{"n_layer": 13, "d_model": 96, "n_experts": 24, "experts_per_token": 4, "d_expert": 64, "d_shared_expert": 0, "activation": "swiglu", "moe_layers": [2, 3, 4, 5, 6, 7, 8, 9, 10, 11, 12], "router_score": "sigmoid", "normalize_top_k": true, "routed_scale": 2.0, "balance_loss": 0.00101, "balance_bias": true, "router_bias": true, "init_std_router": 0.0151, "lr_router": 0.00192, "vocab_size": 4096, "norm": "rmsnorm", "norm_eps": 1e-06, "tie_embeddings": false, "optimizer": "muon", "lr": 0.0122, "beta1": 0.9, "grad_clip": 1.0, "batch_tokens": 131072, "seq_len": 512, "train_tokens": 514500000, "steps": 3926, "dataset": "wikipedia_en"}
Below are experts of layer 7 (counted from 0) of a mixture-of-experts language model. Rows are named router (the router's row for the expert), gate (a neuron's input weights, with its number), up (a neuron's input weights, with its number) and show model dimensions 0-95. Each number is 500 + 25 x the weight over its row's rms, rounded and kept within 0 to 999. Numbers have three digits each.
After each expert's rows: "mostly gets" lists some tokens that are sent to it at least half of the time; "comes after" lists some tokens at least twice as common just before its tokens as in all text. This comes from a sample of Wikipedia text that the model never trained on. Tokens count by the router's weight.

# expert 23
router:500485472503512500488483507479502494486464534469523475500485527469524499501514510515474491512476505468558482481513537538532483460500469476465537485531505485492502492528543553457521514500551473525525498472528483511510438515461469508479498545516500487480471510541508517513531467467480483514
gate3:522522485496506498519543492519458496503450483511498484472490505511465523467513473460498536490500518498499511470489541573482513497534493488484475529544504496484495512490545471488468498485496496485535507496502493540491538530527427507513481478496467537483513485554538533518516487453502517515
up3:507471472533485505529558528465469528472515490556484523478486516493478501474468506529470543509524494474551520519531525534517504500523535516529533519536472472518494500491506502522478476535529513475467519501478474466449487547538511521516510514500486489487543511509478512493520478461479513511
gate4:499494477459475510527485518508461442470477481470509480512509489485476501509505521527454508497480482470511505485546454529497501482550502518473456520516491491543447532495535500502476492451514478496493498480495506504523531508482465510553483484518496503460512476538494550498542481499458522521
up4:500517506491473494488475412496494503483478489522482502492520470554491536509516502498469522554532477479529511508524520506502487456511494543495530467462503541512442528509523510505484490484480483481459500511499487497488533496453520498530497477495545491440523545494487494524496503496526480529
gate5:472538493528502511467494538497494492509447449514503467503476502501490511445480469522516491447508491552485465480529466502506467516520487475546493506510485521519492509531516468505515486525512491494521505523513473488482462510474472500538494507557480532530482507541508513563515509484448520511
up5:530506525507507501483486514496483486485485455485500524497480479510446486534517491555492486508484516437488506514519464527494466452499441523547509510503499487489483483483553528498480523475483526503510524513495548518539465513528464464492489544496517452462485510524519497493508487533484462486
gate6:511460499482494524509479548449492495521502507526531470466490506510519484482595486523465502496464523467496468491495475486542513491523490517489522491501441483472515498505536510509468481536500498513537509454471488473562517524484493513499495500472487531495518526511486512507526508495455489475
up6:476528540511501551510488529487478484473490527537532492516501485485510448486529524511444519501521466491472483463470509470487472502520495530504501509458474497484535485494555489492547452493520477495498488490474547476518494543468510527455527476480481488496523459487501489500500476478459469503
gate7:461485494489527537483475468504501496459534461481504492476491460505511542499499497492487521452491502497534508479500511480537540518449541523493544505517465463485455516537533555496481523526488524513510484511502524544505506536481496460498515501482548523487527469503527509537540506514497485517
up7:471463538484543485516533504478520441498507525461487482524478503511490504475518528508492495476503479505556510485509495507487484529545517536485489520492459454482492501452518488472486497493533542494499491510451552522483496481491461479475497496489492554495506468500473525484547436500502505486
gate8:480537492499518425546499509486496487517487509518506565528505536476512517470527513472473516519517487514507505476520501520468531476491531503473485535476490487496464504500505505487549535453497520503505539516491447481500496537505518476437494537491501458500464501539493506487508460507476481478
up8:525465499527542526490508460501481520577513455537508491509508486491517528472494449465531470501462470486527501487490485542497553520498509486487492463507541478473522463512491493482500483491497521518455491538488485550510522507500501475511469487487489493504512470531531526495513544465535510497
mostly gets: " f", " d", " F", " b", " E", " s"
comes after: "-", " the", " (", "–", " and", " a"

# expert 18
router:491488558467483493540494519487493477483536544488574510429508512497516467470529522474511477485486495466460484518469543528517501487481494501507529514515483482481548474509486526495494496487484509508472472514532486518494512516487438470464482503470526508513494512518482531505531504477491479543
gate3:493469491547478477530478492558492451512521480526518519470542492519491495497502518487484482495521496481462477529503525534479439482513468465530525523527505502527536521510433501496526497473498518446459466539503475502504484527498444470501506518504513500508495518525524503512495520516530506468
up3:478540516415535501510475527453473500510493514492480478478506502485525493461550482488507494454513503518495533484498509525490535521496508499449511430511508472459499461511518513502542536495478492524529525503501536475476496487474544488476486493511516479520512511477512464480542525487498508514
gate4:531525487458466485454523512497476497522490528498505493473496538549488499493512519458477500522489495508483520510485543511497467497494453498470545510488476494518436518525490464487511478508491487490496499498481478520458565530475494496442451535493492459526498516505543513539525516495525495518
up4:514469497496509480533507502514506522524517512474528498495526478479509507516473491468550492534524473500509478477504531523511453477494518496512444499492543446515550511483507541493529519521508500470538521463486505478537516474525483527554548498541496498494476463509499467466456498521498453491
gate5:414488486521557483526490504492515507508521539492500492453464496507490532510448517506459513468495524519478494503484503518462492476525461522468517531535492506518506499486516465460513470493468518504498537495509532513509492511487487475471504444494501458487497506517514483473508527496482521569
up5:501493495489526520469474496443502437491515524504457492473509462500484512512511504490509516494535478500450512459482485496505501511493477498508493490481552507473505481517508526471503528530475496511488512492504477501481537469524497464449466515460541511523459434455503528482533515523505474549
gate6:507514508473469496514542521489520498520480504503490515466510501496518518518500464471529475533440492505494485530475480534489517471553464491472515520511503497514459505461535484515491458479531500465497458458529467520481495555530482501498521558511444518482505509527518548487487499498520531510
up6:509495515507514505516523488518508464493505438526483486548491469549534540497507489507507526507519466523525493465526490501509514470471473557518500518482527473507496504517533499494492506535470510492526532428495488554490454479491498515460455496533490492494513492524513546515482514528515546512
gate7:508452469493504526504475501494496482490561506479543486527502539511504481461506506537487498521491504467475493548480522490530452498482524552505484536470482500572533466515489468517527441502522540470516455494510493528491503500521491525484488517494521462476452512499500513493517502507501475490
up7:555518490468456507492534486497491507492486533534445514473507529494498493563465461477537529474508490497517507494481513474523534539519509453510541520503498528510488486472503514494479513504519495463485515506538521490524542466513508544523541555521519509510503499513458525531531492520494508522
gate8:505454518482538494514497501523492476487471493511514523486489551572488516488498495462465486501551530479475492478520546536463473469485469510507526552500489472461506460477483480468491490495518538490501502473510488476489525535492465554493516504487545519504527485526491477488508478517492472529
up8:463531495503509519491477520526505478475471529452472485479502535482494542505462461470470541472476485486530510518507522513484489497481494500496536563551489468480529455447488501507497489534498527482516492515506531473441499519476478474486502510496522477507507528469518469493476542540513478500
mostly gets: "==", "===", ").", " are", " ==", " was"
comes after: "\n", ".", ")", "==", " =", "'"

# expert 12
router:522464475514515500508477513511492528487460560513487446500505522488501490455507542505496533517523469482521496495477535533530494500498498488498544487533501482490522476493491519454507495493487474485503504484525463488516431555518440524459503499487506528477518514514475536480536454516475521506
gate3:512529533490513514491476495495500514498501414502547512504513501494524538455481430521478510532514483527517527513526500515447521489515508474502513519532513453497478479521481528473486492515531476494500513480525471508520506488492463480558483472530465489490554488480548516497484498521520491504
up3:496483489503477504492479500493509506487507510539491514511535494501538478546458550489542448525498550484485531530475523500491485531482528508492519477538481493491471509533507558506530494510468460567491480445497529520506482482513508505504525466477515485514492514521498477485422498484494500511
gate4:507491553500505528527525527525501509497491472525494524470471491501526498505512523516510495515517519524457527470511483493498459512455499527479496490505469490473519439494528499468539527501487466470523512432486472524498493511480552522531492492529499519547476501496476559480464529494477545501
up4:504529484496489474534530505540467499543517473529545520502524501503479508522479464489485527500502488538527478472531470476478482486475513527465452530454499542496481516503508475511507478485492514491520510496527521516513546465470545499519543516529496519509492458496469485496519557446497477468
gate5:504550485445505489509511547475470506522454479514532505518526500470496490479510496501494524517466537506522518487500478493483508483518469488550494479492489473452508452489488521460475478549485500525541484475553521484517449508491522515487495538523480526464516506531463504511464530477513468486
up5:470499523474535525495516486563482522528475540513508538525464516484504519521498516522503550552453531512468479544462500486501527482482484510463488507519510468455482529510448535513521504492502493472492509445498488511464494518502510480493475515491487472504505470500525536504494546455498492481
gate6:489486568519481491472520500488461485550455499521501537504475502536517483489480482488511531487470496477539521487540514450528498509493465510486512487463524518480529512492474462455447493496490483495514532492524489454521505474501474457519494516515463504511545536530518497503484495487447525504
up6:498484517522526520517508538485489501457487530455521511501490512503524498542464480506455508512524479526507508512483469521490511506513536535510525544505564513524474469515510464486454529459471485469468502474520517482473531514437511491508501520478520479481483492488553497469517489501467535536
gate7:517511471521468493525478512538501548492504542483497471501515505495471484481515478497556498496457468529498515507513438504518499528554479525477497533539518498535499481480510494479489490481535471545511501469487506487518527526489443492496486490501569531508500544499478501496461494555511498492
up7:513528512496491481475483514473497489529511476477525543509422510459505536492480472485487487515512469501473475505507551511478516486507525482471493515475509469466504508487549525503496510494511487482476514522517537512483570496530487518515503530464497473479529448512517558500511524517559516514
gate8:522503459524498471486472510512471462521500513517496478479459507505529471502485498583511514485520453507507520499507495482494512543490494525511497474524515509462534478465509542493525507496483455492526516483527493529545486547556480466498516460525527492467488497509479526548492502507507532466
up8:547528540485491544543492467492537548492502517495487516498518476474442498473492474518479477475501533507519475504468467504484542482532457448497500502455522461532501470493491505518498494560487504479484487489499533501498513494454492522526500489525465500480510487517496517445516490487477533476
mostly gets: " B", " H", " F", " K", " W", " T"
comes after: " (", "-", " the", ",", ":", " \""

# expert 19
router:498523533465553485506483492562505455493468521481509505464503511528502518490485506505507501490483447560539538520538510523532487477487487463471522495452482511489517505480517479492491483505519465518495459488507480490553511497501505508459445486539516484514470485522452536506513482504498480527
gate3:505483480466549450447493492488506486516531514464570513499451517505494507493489498551528490478513477543495539539525535487504489483518517468528503512525500516515500555538508481512538512516534500493463468519474499467477488473482496509490498527495496507490535484477499552481499465502500525471
up3:467471516513518501482464508538504505483487469486498503492495513560476496509483503517514502491487470463488475489491490511472498513417473524503517496465517527506480486535453465513510505489466538520478517518508505513520482488483466451500529520454500471486479531478544496547501544501487564480
gate4:522491502470507508492490527473509515495541507465528520499520499506512572434517519487485538494489522491556556510554529509501526505524504511526511476515503478491476487511507523466465507438486486484505531499485478545467465445483484497489494475502464485514489510471496528516541521503513514511
up4:450511480456494494528490486507506497506515515457503493474480525512517491472499510512482498449455501511541503481501499521532501492492517576512478524535450538514487494527486504504484551536498502470538462481496537500513464552499485474483504535543495519493530504503468498521494542547491510517
gate5:542521518478510491465508499503537523468484525482471486531477485515460520526501509489502509550521486508553497488492510517559494509483480507497544490459513486478533460517450505524499470488472516486502530552506479473490497456491466464481515480512445485497469502550530502481461507515504483529
up5:510466501532504530467520504563452488528464502500485493509524511474488527484480528496510458486474493511516489485462483498518536516462530497529463507489515524487489527531521459471514495529497520481471490455514540475480501514485534485549508503474511501460518553536470476495484518479477556515
gate6:504538533523507536494448525482520494495513507483500471464523507503525443503515537501500523505491502493521473497507516493522503508482491548518531507494525438489503522505508492511500450452518478511569509506497472510568485487536499536509546484502474500511504474493495464530523530540474498538
up6:576445518463511472480485500467519495489531534523452484495489467498435540471484480487483500512482512504489460511498508461473491500533475482526507471526507487485517463483467463474507530539495514506517501476516476512499508506541476484503455484497524555505523495488491505479478486540519497515
gate7:464507524505515505517498508498489489503490538521544526494497486533487518481492519517493543503489441461509534495541494474489494520517506496498490492536536549521552477462494527533501513543479488512508479457450495529473472473496511518483491547529487441527469519468491542505525542506503509516
up7:493507480506549481518543488506542480527480500512489503481480481514492517513489463495505525514510472507498484560511523529484489522509449526514470512515519483553578550503503478470508487491514479482489509493479521494489524495529553522451476504510509485434497473480517498477521547464493500488
gate8:502460485468515478502465491475501498488492512491468482463504503491452522470509494525554459493527482540481495525477478511528484489491447496474524502508455555478493525496535472506475467478535516476465454518491487457491515484491553508494504502475498499540491463504523490482512508503475437473
up8:464497517482516508530517511512448500493561543482545534491483514494515539512515517489429506537491526498483506467501509521487529514477502451494475515501501473527495493452507474536493521530456487477505493514472476514507487447449468531530543490479484487454510522487516519497505506516511509499
mostly gets: "ities", "ics", " States", " century", " game", " France"
comes after: "9", "0", "1", "2", "8", " United"

# expert 10
router:515462518505484498516491491568511463472464517490527503472541490467483508477541509497490438512533515465532527504480529493507503446513474462463512504515522504474512467500548502504522484500509520501486523482514516536543457533507459514493460510514555501485494503503502481497502453487486464506
gate3:515455454469509564520493457488490503546509527516527521508517514496506542500466512464522561486496488512523473499448538518459495504508477479535500508496465537486536488501496509521506491463489533486483491510494481486489488541486451473487503496470473533495556506549517526489495502513487481496
up3:472484508529482492516473481502533490531521517480471535505486528524540518487541498520502456495499528452536512483506547460484478476507456464495513524487513447507500512457497502537465522529516509526518488484485537478491471443474506506495482536503513522458472541481493454509525510511486470481
gate4:510522503493532482476484487503522454487487485513536487497529501457504536473495550490497484530559529528499487494514475515499504497515471496494485511510533470487507512470498523522530515477509547419438480516529485455523491504487493510487477531474479520494511457517515524462498515537531543482
up4:528505504473535490491491445492471527522475484439469493518482526545489543498542534475484470451485485493490494488472496485494520544531462523512502530496510492467499460453478502488465516465489481492518531526492463494497452511486478515483473496506493505475534533483515497529527463526524469481
gate5:536491534528497460456476469529530500510521493510506513487486499499511510515524509512491492482516503529482495495498517500548537545500508514538519552507548476491527528441498515488487489512540503506526489525513538468514473484535443502527453519512471476514509508498484509489517487467435477551
up5:531492537509489484527466501506485493491502482499530483491517494461494498482505537462512512492531509490498475517548483510527515553552536512504544526500513464487541516465459501465491422532527527525542478522517496454522506492531491490538474521488457503504522516486508496505488481491459490473
gate6:450507476485487510452510516497499447493526550471527508440512473468485469460530433457502469457497506460548524500481491502489445516500471464506516527528499464504488466507506516494491516480485508499523493530492491513478486523514501513482499482495484474550531479515472496521497510509475488506
up6:490484494491436482488467521523470532508487523509511496510509492459462496494480521502473517481487526537531505461518498457537530536475478494474504522539450513478480482481501450500480453492462496524455470500485517518511486512450481490514499488501481538454519517505512526552480484530463504499
gate7:504521507469465538515485480502489544479498530507558485523487485487547516465521491498516506533490492506521474502479507532494521481496483503519553483497521484508533487483474538500577501533500504491495544477537509463517526477479508499527485474497527520509546448532506473489502551495458474480
up7:513469464501493456480528474494530529517514488532492486502492517470500516483506479473510514541501522504501493492506563504475502521477504477525556545485446492518482486472520490477509493537528508496513493502493453536538536491508519500493521458546524532475449551513518493547456483515499512488
gate8:481513550523537508487490470531469490502462564489499475501512461458530527525508514514493482492525484495513522457508520521492523488527485495530496517469531501515457514498483557534522509505506503512496550522492492526502532486561536483506468525478494497478506467543504475500520474504470501559
up8:483513492512491545534506515475480462481510514472552460500527529459517532464499501484487471459460525487482463512503480484502489510512556460461538507479492551466496468485487492542500516468498549487492457475519513487469498494479502471470493473496451510499502499508489495499506477540476529533
mostly gets: " (", " \"", " ", "(", " January", " $"
comes after: " |", " ", "\n", "|", " (", ":"

# expert 9
router:512472526468515488495534493516471473493508538537518460397502504486473497497537499519509501510524504502514493478505514505553538467492490508509539478522502533499517503490470551495524491487538517560526480481553454493523484546524498517505471512518519503511488523521493512493511511480496519518
gate3:484483460514482494560512526542471474511473508474485513529515495482498521462477525485503490540486476492516473522524533505481497448470513485496487463524496525503540513501512479526497490557468544514471493523495477523520548501512513499551507484510539455484481566514510502483519527475497524526
up3:520477543457459473533533507505517506480494454499513519511499490497513532511488524452510500514504517516517530503487503516486538531505499502471501543488484506427463474509474473521467535459471492507482465509499497459455486478487506533474458486491467524499555485522511485465470507538482476501
gate4:540524496466494492522572538486492508488528494562490441452531541459472481509480461489501521497465490494526503483492504534512534492489451473484493492468494489477524484494533477498525511493493490493485534524490490498529470460465544508520469518507549484495514504479491492509540478507515514484
up4:505541500500481505551559530483492572517556494513486462490501494503498513515472470507471508513478441470495502477501493498511471501524526471469492556476511517501527508514513489508504513500446526489509522518492496490498487485453484507510482497489526514514539479480508551453447499505511464470
gate5:446449516507520499501454505514512523504446494519498534442486511453472485507502493528513515496498497513438484489485498499544517457535500483501509450505473502481480456520544523517522465506472527513489459467539535499526528513514482496490530485496519519508472496489523510527470483465497494525
up5:507531479527526468477459517531502510494536474462511463512530506474471515510497437479447499483519467492531464538478498507530520505482525501476550522530504528552530490496538511505521490509498491470495453499499491533489442500520510491510473516546486536498515510472507488528519519477515471478
gate6:487496506445518545541456511511504503504513516488508471505509496465488530504523530483511455475468525479477497500475498527511508477500445518496466483517499538498507527470500457464511476527534478457529465528526534486483496487494539491520495473509461490534462485457494545527543484493484509466
up6:480539518471488514516553481508460498497522536472495508473463503538469504491535466508509513508524454531489484516474445494477522460500507460510444482486458494529489524496546490501504456469511521518477508507472498476509495484514500465494484508490461468540511468487511540464531513493522507460
gate7:487491457517525491532470512533496518465497522537530530439530477500479510526533518517493477499536520481453508443480489525499529446532498485511482532506536484500515480456518548503517470525531493534521498475505472493529476515543496496485519465488469524514512487538514458494486498475505499517
up7:490520496536521463531492503553472515489498484514492511465461488507485510481503521502501471485513525506479507499532490496496505516501523504525453495512555496445506539516491501518498503524507506473495515502495467506447506521579499510436488518561479517491502517509490433461474477483474473499
gate8:500474515459519520458512487514547487500553589494505489496464522503492527496499547496509551482549554525513506504500524500499530473502457491491521519506540501512499501480507458523498519510487520525509541530494484554510494507501506460531477483483504510496531516509508487492523451510474475495
up8:462500540519479513489467464512511519485541471480467498533495495504482485489492485492447506451517480542570517511495545536468491516504452511525521500491493486506501485501513490486517528463492501504501526520534505492449507479521473481553486531487506486479486516456520493563466522531494512513
mostly gets: ")", "%", "′", "″", "°", " km"
comes after: "0", "5", "3", "4", "6", "7"

# expert 6
router:457511490465503510476496492538481497472483524495515457464517508499541505499492493519514525505502482527569506482503500499518503477504482449500564486518510515540503509500481494485496479482481492519467474497532480524531464539525512521486459497529494491520508529501506614521496484509506479505
gate3:500467535538504492477491504530517514506480494513488528495490513477479490527482487473505486497495442497493474485536488504535489541481527493460552488498496514489536505467487506492532469501509495498535463472538510546523456491514510472531464493540488562453455505517477499512467518511560477513
up3:559509508486458510539459481493481520468513510466535537497489498541490506448494499518525491523497514476465489511480490517511515476488490490524482524497496481535483528466536501488505497495504534485543538419469505518508532528471516516499504471496496513503536559533449510489496482462519491498
gate4:506512508503487491504495483550513488526517503522530454453489471568538495498492473510535494496484509524512482512518482505502480496513471524548511506501513485491495446518467467474520490526493517503467523451481469486438530526469489510499507512542481454535534545492496533467506533495495495470
up4:515490519479532461528521504491508538492512491530511504462516475494504539528482447489510535531499501507485549558492505521481508509498486456528498540514543491510484485469544497460469488464477505499486471479500487478500493505511464518462499466572498486527495531460487520518540496470481478519
gate5:453513519484539502476456467500541526492460478441505503479496491557527511481513543477534479498486481472471443495483461503500492473493466499483493481483478479502493494478507534483467537492487489508484459447524502504508531485480482484476498486495480486510504491555480495524490474523507478561
up5:548491462499536482499527480512494467479480487537534517511499482511505419469510498499499479524488528501503490521530496487504458484491488490511492448482493523490484490508492499547548503601481536478484515463484473498515510518523530521502499502469481501478504528496476492509525513466513473461
gate6:519473473489518494492492559528481520495522523526519464507507484495483494489476544511498539506533485467494546509514492506489493487504508485521493480455514509484509524505555522508495477518485497527485484528515469463538485435508505543566444501472537502511483507473496492469465445474517494497
up6:491522502502522513490536497461461490508465468528447542451502511535493518478481531536482524499517493511513513470532526510499516518503507473504536491500519505554497508504515509475509474496464515502474458486524505554521464471527471511486424507513522474443518508479526513503482483476473502530
gate7:491451478512480499465455512500506486513512487519482474469514511486504503524524483507521505544539509485493520477519524494541528509499437455477501487548487534498493504472535492476500526524502507505493453455486479480516487509489478486468435509508531477462470504496474476524556448503462491504
up7:528463471522504490499492496524494515520529528465483469507465491502512480494520492484513434492516491463443455508498518498487495504495486471497486515512487515504509470527506484568538512506497508455488507503466507450492480491486440504505524491496497512486522428471492435466493491539486493475
gate8:490488487487516493480483502537483508556542516529523484484528540495506516443459549511446539498494519522480468501479547477508500488521493465536472494488490530574520487554518518508487500494476474484544465507510486478499506518483516499488492538466499499495488496477525503501532526512505475537
up8:491465471519493525440487541532488529499511522496464498464472522499515568456519445508469491495506484529537468463531495494488511507516510497538470509495482499493500470510520541471495470511506524494504500530441540471497501511517492446503512471482510494492504551492515508524547515494491476501
mostly gets: "3", "4", " USA", "6", "5", "7"
comes after: " ", "1", "2", "0", "9", "3"

# expert 21
router:511498501462497474507490516542525502473510540514539450423513487466461496485519490457495495495487489471483534510479525500530542515494476482471512483527518504467517469498517552510506517493508498512513524531524468528548497549504446516498443492499513506535511510487489539515513494472470491502
gate3:528476479481451476523518487506528509530472502511542526498488510484475465486500470452447493458468519493523522504474492502467454523535505479497516508507545467528469541496473503516509481521516466521507479510493468496488526473446502528540502501506518508470525468533479505509497536532490452466
up3:504495520470514502488481462507548503487536464484489526501463498467509505507525504524539506543488452507492484480486471519497468491483509513557482480524437552502518478495483507522513518481483526476532470474487522487486474535570510482468535534510464501511479482461510505471517474495498513534
gate4:428487489496503509546524457498475519486467532489514479480527509479469574523493500486530517500463494479474482552496527510501500488527492549517471459530537491468500489541474505527529508527494502534515495490485456508483485516533525502464482478500503538487497484455506504483534493502483476486
up4:496515485514572500511480461457485498491469511461530506504508482496491515516530475527501516491463437525502478527487472519502460537508525529542501467483537473485484482489435520520507498498460504499524491521506489483493488485438481505494494494488538570524499501481485464490499516518491468493
gate5:492479541483500482482451407520481526499524494526551490507517511479532515489512514512457503495473493506470503487475485467494518513491472500512507508511500507496525484459524490511528509472504546478456545527494473496517484543498453523501495490472533519512504484486516537508517456495440478470
up5:485477490538509524531491445470517553514482541502511515455473490504529552517527527501509523481497486509454461469510526491452506529515519491498478506524518525485522553515501485472507478500546506482518467495513482449470493499500493489495487470496456538518494501464497503507486454439493508506
gate6:509521504488508502488485482469558486492409485546515487508520515499499512499530506513478535460466476483476509514479472506514534472541502509501508512482492526537506474524532529494566520533513512484480451486511506520518483493479488505521482541479525469544531503481527521523514525474495542501
up6:511499504517506543503535482494527551528479509518520497535527537503486489527516482528514476503489516492477489483493559512507500512530522500485466513451519483526479517513511510471544498517460480517522497491547464494443492521496540499538519503437561532492475501485489502501564475493495507491
gate7:532503499487475531506500474481541462480472492454549501512498508496555469543444452512553503502491533456504513515472522504509513489485508505523482518482503460499536500471510511526508504492490519518482465517488450491548502504510477484516536525515528495513501488501534512463430477490490477489
up7:467473522477533499505439528494537516522497492501501494501501514521473546535488496492488500464506500516503484510480451499519489461509482501509519514520495458488511479486454457482480526502554576493485504519468504489512537518510493460506550513523492458533474489512545509474530502473499489548
gate8:498529488468451505481532509529460492534494489434509517512506516506514482545524485519490529476486485473477494491496536488556550540490452509508511477524493491489505503479490522503503486481495475509477484497510498472500466493511539519459482520453514466551509503543451502472481476482461474476
up8:514502490442498509513475510485494474505524503513493504487529499498456506476526462488545512479479526526512547509489524500529491516513457593524490513510534509446478502525483529477494510502487555481545493514532494484494518490495485524464496482534541538533519508459492524501516516509519529489
mostly gets: " |", " —;", "|---|---|---|---|", "   ", " —", "|"
comes after: " |", " ", "\n", ")", ";", "%"

# expert 8
router:508523525467525534491490506549505478460522520507536475515521504492517533478525536469490489485483511487507536512479493514551469433493501463444522481475510483490510501503555521491517500487503498521469514499470515498515485574513497535470489480540518487473465536511480493497473457501472490487
gate3:502471454468524481462461523536456519534473525469529496506521493475504488473529516522539510507511538514509487516514514508493534491515521510541484525528514486508518493523527498496537478526481513475567540483470523466507531538513471471477492472522528467480483524503461492500456472517516501539
up3:507462533484453514505507511497482521477535586494496519523516461479466443536500490471508523503520493479486509501535517494500473493477504481494492475517504526503473516470462531554512499446462480530483525490477512481506474487490481479475501544493452489525510486523494509458499491511549483484
gate4:524519497547528495509485503510512513503500526507529498496478498544501460521519464465420496538557526516490496497513498504531491465541461518471521480468519456500508530516503489490487512459488455499493487534462513479555523509518455523483523520509506463481478509499508479506509499517513461462
up4:455489491489543523510491487500495530472500517493490491546515497472484473535533471478517536525538457540468489492474472518504493483517500456473503550520534508482486500522513531503532506535426485499496498535529502500498493525510489490465522502515507491488489458554505487503509504540538509561
gate5:470493474481497478486517487496489517537491519508512487506510496530494525507532537524561477528512512456482497515529461535534446479468478501484472466514527536465505470490494483478462513519543489476492492468511545488481513506517485549500522540528488477483476500470521517546542454521485510519
up5:523497501488513495530509480495498494486467535488528478497451465521524487480536536510498464501505497532474469505502530546450511527500542479555481477528476483535470505472479499508507468496476495540492502538506462476478532453486530462530489531484488535549496496487491515482502505518515511439
gate6:513476496511508538488474484486542548473510480488517558506507541501506490496475514472515507507499483481480495474461490493487529498483504498466481465566498502497501463494483511501468494512488473482437524522463475508468529551500460457498505493467537476537520514488449539514540525493522494513
up6:474516454504544539490493471488503490447486481512466470523554507496473505503544461541490535503517543480486532489535490511503469528499520500500544497541448491458480517534504479483496515527481494538529489515474492499515515502539485491472483487458526493532453480518492496510503497510470533473
gate7:520493489447497492487493499521507496455495457487472497493501528490486526445535507506487530478554470466567542513489459478499494484512461442521525482514526480529479482503509527529498484482511485466525521538490537521503484459476472511518518532509471481514519534514529495504520500497462497470
up7:518494502533484517452552495490520463507506516499530500511475467454508483511462478485509549490545524493488468459509530479534467523479549544505499527502502499522485493479459485531499491532506544479470461464516488525501523493503473467453549495492492508488484510481498501535509505443496513518
gate8:493529540469521508457508515529518462491512516496470472518477460541501540506522491474495467516489483486492510479518477479470520480446494525496521471480535498518512507502513521438498497494539490527492524524478520487477465536450488519489520485525497476500493465504422489441479510492492473500
up8:434506520482485512493521520490539522484471478496468478527491496535499513484555499477509499498510470446549487486511485461439518504478468502522490477529500490512500456504507487434500511561521485492489511492491511505460506513495476483484521494480511490436497485455474503514490481481463527508
mostly gets: ",", "\",", "),", " including", " and", " "
comes after: " ", "1", "2", "9", " (", " January"

# expert 14
router:468466522475559518501543518506470461498504532475547531447497528471482524478550510499502492526516465509489500543507485514493493473512489483499493508526532482509564521514492535476495491495519512533442486490541507454504490491445474487479501507489526496495503556490477527480511495500484507510
gate3:504563465520503487485528483499547490513516534539555507549528514495511454509516506491473527555478482543482477525492517485544484496527509516503486517506508529527500498495492487498527541477480514512498460544529531502516496470494484498479489458515532470461476512476493513458520539513502528532
up3:482477495502512484498525505517522490474501504490530455499490544481503483508479524518522509519489442490474483563533538475472486494511490511470454522545510505483541500547509497497537494514475546542497514494486476524489512488541484491558484461459545508479463469470510504534497523497479482486
gate4:469485481482546528486529502520513525543434500455534501489506530497485528507491552499478499517525441524463495496494504494454496489475508509542499471532497470496522541569496504518485519500533505486504476505493512487478508498482481536484511463485538503523502523494502540480491519544454484497
up4:500479464513544483510481512471506548530478530464456483542481496499540499481521502499508522539528461527538494489522495467506483513483491565509494470507462496485493522491464487534505523496501500466521525534457511493501535473514488507473492502493520518517461494522471536479504561490478476446
gate5:510512480507467477510532492486497481489507482525529553504455504505535529521538475476505469541509481510476497475495507527492515496527471474521519477504447501465512490484519532588484533469453453526481465525508514457514498511497501503486511487480546464515499508519486498520487474451500500488
up5:516474486488495515517513457525548481554490517506509534504463485485469544538518523529482551492515487504510483498495528533482512533532508482510527461494541544496508466517515436495491506449488485471521499467501500526483510514533515528499512468483539521517497500523518467530473456465519515505
gate6:501493458467560538489576511497466476512550499495496463502482480497503492525543485488525493498457462480481479519486480527486522511511437503497473535530509528508510495493479502471513519463502493539474445499527458504503492497482467515494490480515510499494466516470523510494482488501525452470
up6:495488490476509452517544506534462526483506500490489501468543516480514467501544489538498489487532509509538513486467490494501522513502518524502471518526522506456462513563482515533480504484508545515452503500485511472497506497483530511510524433526496438478469498531477494465511466529473489505
gate7:511523503489509511451532485512519507553531531485510527453507481476486477495541532503512483528516522537529499533469509523497497515569533502544487470532506517544479497483492525464490507446496522483565476489529497509505482484465484512534478536486468474509497499471495531515524468499507495504
up7:493490504496538496527491494506494514444540504508510528482540474517525525456538524458485500508485521476497509550484536532452483497507473510530473509552514466509470548468476519516523507533495510552529534482505472474517487501489511499504510514529521462472458477516543498493509506511486538530
gate8:480521449478508472481519511528489460500511542492500470439493535502526469474496538506487486501535523517529463505537528453517551485496531526488505522540498542527506495513533533505491527489523504511478496496490442494515478537483471486503532457511513463518485508470529497468476488480504478525
up8:518524452513495519520520486490511504489518470520474505459478542510489568447511474518503495482537514511459501507531499532482546496484483531468516507514477492494519500480521464484493514508497481518519492469507484459518497505494449456506535463528547498510507515475439484527452500483497478538
mostly gets: "\".", ".\"", " there", "″", " while", ")."
comes after: "\n", ".", ")", "==", " ==", "==="